{
  "num_hidden_layers": 13,
  "hidden_size": 256,
  "n_experts": 128,
  "experts_per_token": 8,
  "d_expert": 64,
  "d_shared_expert": 0,
  "hidden_act": "swiglu",
  "moe_layers": [1, 2, 3, 4, 5, 6, 7, 8, 9, 10, 11, 12],
  "router_score": "softmax",
  "normalize_top_k": false,
  "routed_scale": 4.53,
  "balance_loss": 0.000545,
  "balance_bias": true,
  "n_groups": 8,
  "groups_per_token": 2,
  "init_std_router": 0.0285,
  "lr_router": 0.00127,
  "vocab_size": 32000,
  "norm": "rmsnorm",
  "norm_eps": 1e-05,
  "tie_word_embeddings": true,
  "optimizer": "adamw",
  "learning_rate": 0.00187,
  "beta1": 0.9,
  "beta2": 0.95,
  "max_grad_norm": 2.0,
  "batch_tokens": 65536,
  "max_seq_len": 256,
  "train_tokens": 587200000,
  "max_steps": 8960,
  "dataset": "wikipedia_en"
}
Below are experts of layer 5 (counted from 0) of a mixture-of-experts language model. Rows are named router (the router's row for the expert), gate (a neuron's input weights, with its number), up (a neuron's input weights, with its number) and show model dimensions 0-255. Each number is 50 + 15 x the weight over its row's rms, rounded and kept within 0 to 99.
Before each expert's rows: a language model's description of what the expert responds to. This comes from a sample of Wikipedia text that the model never trained on.

# expert 45
Description: Common adjectives and nouns. Ordinary content words after articles or was in prose, like small, difficult, important, political, funding, engagement, suggested.
router:49 34 67 58 64 43 50 41 56 60 62 57 65 70 63 64 57 59 71 31 61 44 65 39 44 45 65 50 41 44 74 47 55 33 51 39 50 58 46 41 58 35 56 33 54 51 41 34 72 64 39 48 53 63 49 33 51 58 54 58 38 23 44 58 38 97 65 63 71 48 55 48 53 40 42 63 58 46 41 42 62 31 80 69 49 42 71 79 24 74 56 53 69 49 48 57 68 62 52 46 19 45 50 56 40 55 65 42 51 26 53 59 43 40 42 51 31 28 41 53 64 43 89 29 55 36 33 44 62 75 80 49 53 60 70 65 42 48 41 70 93 44 68 42 42 46 41 58 33 71 69 37 70 38 45 66 47 71 41 58 48 55 84 50 36 41 30 43 49 44 58 45 37 38 52 49 56 46 30 59 64 59 34 67 59 84 66 81 73 27 97 31 87 75 50 88 44 66 59 54 57 34 26 69 36 50 49 80 48 36 46 27 55 31 33 44 33 64 31 63 55 60 59 48 57 75 50 48 51 39 34 37 38 19 40 27 60 32 36 32 51 78 23 59 49 56 86 59 54 57 49 52 51 55 51 36
gate0:69 46 35 57 37 63 76 65 65 16 51 51 84 56 66 23 64 52 94 60 34 27 47 33 50 25 53 45 48 39 61 52 60 52 59 53 29 44 59 42 68 40 62 54 81 79 38 49 33 44 25 20 64 67 49 41 49 50 62 41 50 47 54 53 32 54 19 54 70 71 41 44 56 61 66 53 63 61 53 60 53 49 33 41 28 68 69 40 44 45 53 47 57 57 40 47 37 35 27 42 45 48 69 62 44 33 72 44 52 45 62 46 58 74 50 28 47 55 47 31 57 34 38 36 41 60 37 65 41 45 27 63 63 62 49 63 41 23 51 54 26 63 57 35 50 80 28 38 63 44 64 51 28 68 47 37 75 41 41 68 19 46 41 23 62 60 28 78 46 69 40 32 45 38 55 41 40 41 70 64 56 23 44 60 36 72 66 77 81 57 54 29 49 29 35 38 51 11 59 44 75 63 46 67 54 34 66 47 60 50 40 39 31 46 60 48 48 63 45 83 38 31 57 60 64 67 74 49 78 81 58 62 36 58 30 38 46 45 55 50 67 34 63 62 19 56 59 71 49 22 32 62 68 59 47 68
up0:48 53 32 30 50 36 55 58 39 65 74 16 93 58 42 55 34 34 54 51 47 80 54 50 69 34 09 35 59 43 42 87 47 26 60 78 53 59 77 74 47 58 35 22 83 41 52 49 40 59 54 37 46 56 53 29 73 64 48 60 33 37 58 48 30 45 31 38 28 20 41 18 64 53 49 60 71 45 28 51 52 21 73 48 69 26 59 66 64 53 67 76 39 77 68 29 35 15 77 38 18 54 61 70 62 55 53 75 53 27 66 43 70 26 57 37 34 51 44 63 49 51 51 70 33 63 59 64 51 48 78 86 62 59 53 38 45 42 32 66 41 40 58 52 61 51 71 53 41 45 37 58 49 56 50 63 64 27 69 29 28 44 47 31 47 29 39 57 43 49 63 67 53 51 69 43 35 67 48 65 28 37 49 33 59 45 38 47 56 48 53 47 55 45 57 69 44 53 50 57 45 23 33 30 49 58 41 53 61 55 33 54 60 44 50 25 56 72 51 75 74 52 74 53 62 52 46 50 62 58 62 64 70 45 53 45 23 51 59 65 34 56 72 38 54 49 45 54 51 46 65 56 71 76 62 36

# expert 46
Description: Name pieces and tennis. Word pieces in foreign personal names, as in Ilyich, Hsieh, Alexey, plus born, friend, love, and tennis score tokens like 6–3.
router:36 42 75 69 57 54 60 62 84 21 62 59 68 39 39 34 52 52 54 42 65 43 48 59 49 59 79 45 66 54 72 60 36 47 40 44 59 38 58 55 63 47 36 65 72 65 43 61 83 43 35 53 66 37 44 28 34 55 39 44 30 55 67 40 33 70 45 74 65 37 61 59 48 73 41 55 22 53 63 61 60 29 38 52 39 30 35 43 29 56 67 23 32 78 47 42 56 62 48 46 37 44 37 34 36 26 39 16 54 53 38 64 45 39 41 57 60 43 54 38 70 68 61 35 41 55 39 61 63 22 43 49 69 65 59 56 42 38 57 67 51 37 42 53 36 52 90 36 60 67 31 46 58 51 52 43 71 56 75 62 45 29 49 36 35 35 59 52 47 75 55 41 41 61 49 44 43 61 29 54 83 60 67 72 50 61 28 48 64 39 42 34 89 57 55 33 53 69 60 53 28 60 63 31 35 54 40 42 53 32 91 27 50 35 52 40 29 54 63 32 26 53 54 80 68 60 39 47 87 57 42 35 28 80 49 24 44 42 57 22 39 56 42 56 38 32 37 25 34 54 39 82 56 16 22 33
gate0:17 37 47 45 59 87 60 30 69 36 60 47 27 41 25 41 45 75 48 23 58 39 46 63 52 34 35 49 41 57 48 63 37 45 28 62 23 25 68 34 52 71 52 61 52 57 66 75 57 59 61 37 54 41 18 31 39 46 50 57 32 42 59 63 56 45 68 93 52 36 61 49 58 75 69 20 44 78 59 57 55 23 77 48 55 39 51 55 50 46 42 69 52 58 52 44 63 18 45 46 45 38 42 38 60 62 59 56 56 65 41 45 12 65 41 66 64 46 35 38 68 45 51 27 30 38 51 60 55 61 69 60 47 01 51 72 51 39 35 42 42 65 32 37 60 64 72 57 54 61 58 42 49 95 57 47 48 56 56 55 43 65 33 72 51 62 65 50 64 68 24 33 55 48 37 50 58 26 26 46 37 79 32 64 60 49 43 47 79 38 69 39 49 12 47 58 33 42 47 58 12 54 73 66 45 60 51 55 44 17 57 61 29 58 17 44 47 74 52 17 44 56 51 51 26 47 58 59 43 60 54 59 47 59 43 70 24 47 70 51 56 47 50 49 58 60 50 35 64 70 64 49 53 40 59 38
up0:53 24 39 66 71 46 41 41 36 51 47 46 66 61 25 52 39 47 30 67 44 49 39 55 45 28 61 61 39 56 04 49 66 73 63 47 59 50 69 92 44 37 34 85 57 43 53 45 43 61 40 84 48 37 58 67 40 54 41 41 48 58 36 40 27 54 54 57 39 48 62 52 76 38 62 45 57 57 41 29 74 61 51 43 72 54 26 49 58 43 47 70 16 23 64 62 71 63 72 26 48 64 65 62 35 52 67 47 57 35 56 34 46 58 61 55 57 76 26 52 27 43 34 57 22 65 65 44 29 56 58 64 47 36 36 40 54 37 20 41 69 12 66 44 19 30 30 47 33 57 55 21 43 49 45 58 61 31 65 57 48 36 29 28 38 60 30 29 51 64 62 52 57 59 29 49 74 43 56 43 54 37 41 66 42 42 44 48 47 32 62 38 59 40 29 56 51 66 34 67 42 65 57 37 28 50 77 75 53 69 41 76 39 65 63 50 44 52 58 14 47 43 45 60 61 38 53 27 51 26 43 66 38 25 27 67 62 78 51 58 47 41 40 37 53 44 31 82 67 55 66 75 28 51 28 36

# expert 36
Description: Discourse adverbs and connectives. Connectives and adverbs in narrative prose, such as however, although, that, then, later, and second halves of compounds like overland, wherever.
router:39 53 61 61 55 43 33 43 62 54 58 64 66 61 16 64 56 36 43 42 46 44 64 58 33 31 40 68 43 64 83 57 41 39 44 62 47 43 78 33 47 64 64 18 37 35 50 86 18 77 64 25 73 46 54 19 64 59 46 56 37 11 58 48 72 76 56 59 57 31 45 39 63 52 34 63 78 64 44 57 58 59 60 98 82 43 49 39 75 44 35 76 56 40 74 40 54 46 33 61 42 42 32 25 44 59 75 52 42 33 70 58 54 40 46 39 43 36 57 72 57 58 54 40 69 77 53 58 56 59 67 55 47 45 51 38 54 47 64 58 43 83 60 44 59 46 50 28 58 64 61 51 69 75 39 48 53 57 55 35 49 81 50 33 57 39 38 68 60 31 11 58 41 48 45 71 62 36 53 24 42 53 61 62 31 63 73 61 55 26 74 51 36 66 42 52 47 65 22 50 61 66 54 67 56 67 52 49 49 71 31 38 62 64 32 48 57 64 64 67 40 50 40 46 55 60 44 39 67 46 41 52 17 48 58 15 66 28 43 68 57 76 61 60 76 55 45 61 30 64 25 29 43 62 41 46
gate1:85 87 61 67 65 41 63 58 38 36 52 43 25 22 41 44 24 65 89 73 65 45 37 72 81 58 48 65 68 58 41 64 62 48 52 46 29 44 47 51 57 50 32 28 30 40 83 52 51 45 69 35 46 60 62 60 20 50 62 22 56 31 70 55 45 65 41 46 70 31 56 63 43 45 62 47 45 32 44 19 42 58 30 59 37 16 65 42 55 60 35 37 00 31 40 37 53 40 65 35 51 66 49 54 61 51 31 51 56 37 44 34 44 41 56 66 63 61 68 39 69 72 43 84 54 70 32 38 58 74 46 47 49 41 39 71 60 68 34 62 26 36 33 72 57 50 48 47 14 69 58 66 74 28 14 52 83 48 44 41 46 46 47 57 42 54 70 25 64 37 47 47 61 37 55 63 54 24 65 45 45 43 65 46 38 55 58 64 52 48 62 55 57 62 60 55 32 50 69 44 40 51 34 51 46 63 53 70 60 55 27 37 40 73 49 54 41 62 33 50 70 24 48 59 42 23 55 48 22 49 37 61 43 65 73 45 42 47 61 42 33 40 41 57 58 52 33 26 57 74 78 43 43 46 44 73
up1:31 41 52 55 43 54 48 30 38 45 31 61 53 67 50 66 80 41 53 29 55 41 56 67 39 24 57 66 60 39 74 56 58 59 47 55 37 28 40 36 40 66 63 55 49 66 47 73 76 37 78 54 44 63 49 43 60 58 46 67 49 62 54 57 32 30 24 39 39 61 45 55 45 55 23 24 46 67 85 68 63 83 40 62 46 56 50 38 42 62 86 22 37 52 64 52 61 49 70 42 56 46 25 68 53 48 29 59 70 54 53 50 31 76 44 20 32 66 66 42 65 42 93 10 38 66 39 78 67 91 53 17 72 52 61 13 38 43 36 56 47 46 35 44 34 38 65 39 41 32 22 38 38 35 47 55 42 48 50 45 73 44 47 70 45 76 22 55 72 48 79 47 60 33 54 36 49 47 54 49 51 65 59 48 49 52 62 65 59 39 53 41 40 22 37 24 47 58 57 27 52 58 79 55 55 47 56 66 60 70 47 57 30 77 80 58 62 46 34 43 54 53 40 46 56 67 52 22 57 56 58 21 35 38 54 51 54 46 21 54 80 50 66 52 32 52 56 39 54 34 70 55 37 56 56 59

# expert 37
Description: Verbs and plot nouns. Reporting verbs and content words in narrative or plot text, such as said, announced, media, fire, down, booked.
router:32 46 44 69 71 64 39 72 52 48 46 56 59 73 32 52 54 58 63 23 47 49 47 50 50 44 86 74 37 64 75 82 57 37 60 43 64 16 56 46 57 64 83 46 70 56 61 70 56 28 26 37 37 62 32 30 54 62 47 61 39 20 62 41 51 64 73 64 65 28 50 15 70 48 60 55 55 35 62 37 62 48 73 78 56 48 66 58 49 53 48 44 51 54 31 54 46 70 44 44 33 45 18 56 40 57 42 18 37 34 59 56 46 30 55 44 57 38 63 64 74 59 70 52 85 78 23 65 75 88 76 62 17 56 56 57 60 36 57 49 57 72 48 62 62 67 41 59 44 32 61 39 71 31 44 32 60 57 53 58 45 64 58 21 50 45 67 41 61 64 42 64 40 42 41 62 70 36 63 45 58 40 45 49 52 61 52 78 85 51 63 34 55 68 53 40 46 70 29 41 37 44 49 34 39 58 45 40 45 46 53 40 38 51 59 43 46 26 58 82 74 27 45 85 66 60 39 28 76 58 52 36 38 26 42 45 56 25 50 55 52 62 48 81 59 66 45 49 22 50 61 34 33 48 45 35
gate0:40 67 60 58 22 33 46 74 61 43 46 55 50 63 49 46 47 60 34 70 72 45 75 46 73 53 19 47 33 23 43 30 78 50 52 50 48 48 63 36 55 57 34 78 36 41 29 37 47 26 75 45 40 37 53 50 70 37 49 54 80 50 69 58 53 47 39 50 28 39 69 72 46 48 99 34 53 61 53 41 52 49 70 58 67 46 54 61 19 46 69 47 50 71 60 41 61 60 46 57 52 48 58 09 37 49 64 46 37 49 17 53 49 73 42 51 66 61 56 61 61 66 25 48 35 58 70 60 57 37 28 71 59 40 51 51 55 69 31 43 20 53 27 89 23 77 62 27 50 45 51 48 68 50 55 78 50 27 45 47 65 38 53 50 52 59 67 35 45 48 54 52 20 51 51 51 58 50 33 47 65 70 44 51 28 42 67 63 32 60 55 72 53 45 42 35 41 42 51 44 93 52 20 37 78 71 43 52 44 56 57 52 57 49 31 28 57 28 59 43 56 64 47 26 54 52 41 55 21 45 88 46 54 39 73 36 32 46 64 70 75 22 53 66 54 68 61 52 51 24 74 53 66 58 43 66
up0:52 52 22 41 53 57 62 53 23 47 41 37 73 51 55 56 46 74 45 37 60 61 64 61 59 78 44 64 64 47 67 51 54 61 58 63 63 69 72 37 35 17 47 43 27 42 55 49 36 29 78 54 33 22 57 68 54 35 53 74 13 95 45 51 46 30 39 49 64 48 54 40 70 13 75 53 55 49 59 64 33 39 47 61 68 53 50 48 44 59 64 85 61 41 39 47 46 44 66 43 54 51 46 46 60 41 60 74 43 49 44 80 44 65 48 54 62 39 39 46 56 56 38 51 71 55 56 39 47 43 33 79 48 32 51 30 26 58 66 77 40 51 66 43 39 24 48 17 72 65 44 49 78 50 50 89 64 64 60 36 68 51 41 12 39 68 63 36 27 49 43 35 26 60 51 33 33 32 51 55 67 34 60 56 37 52 19 69 48 40 67 74 49 73 68 84 74 17 51 61 43 37 45 18 51 52 44 51 54 68 33 71 34 57 53 54 70 56 72 45 69 35 44 53 78 66 34 45 38 41 78 54 74 42 63 45 51 46 44 62 52 38 66 69 67 46 43 32 43 55 55 67 48 40 63 56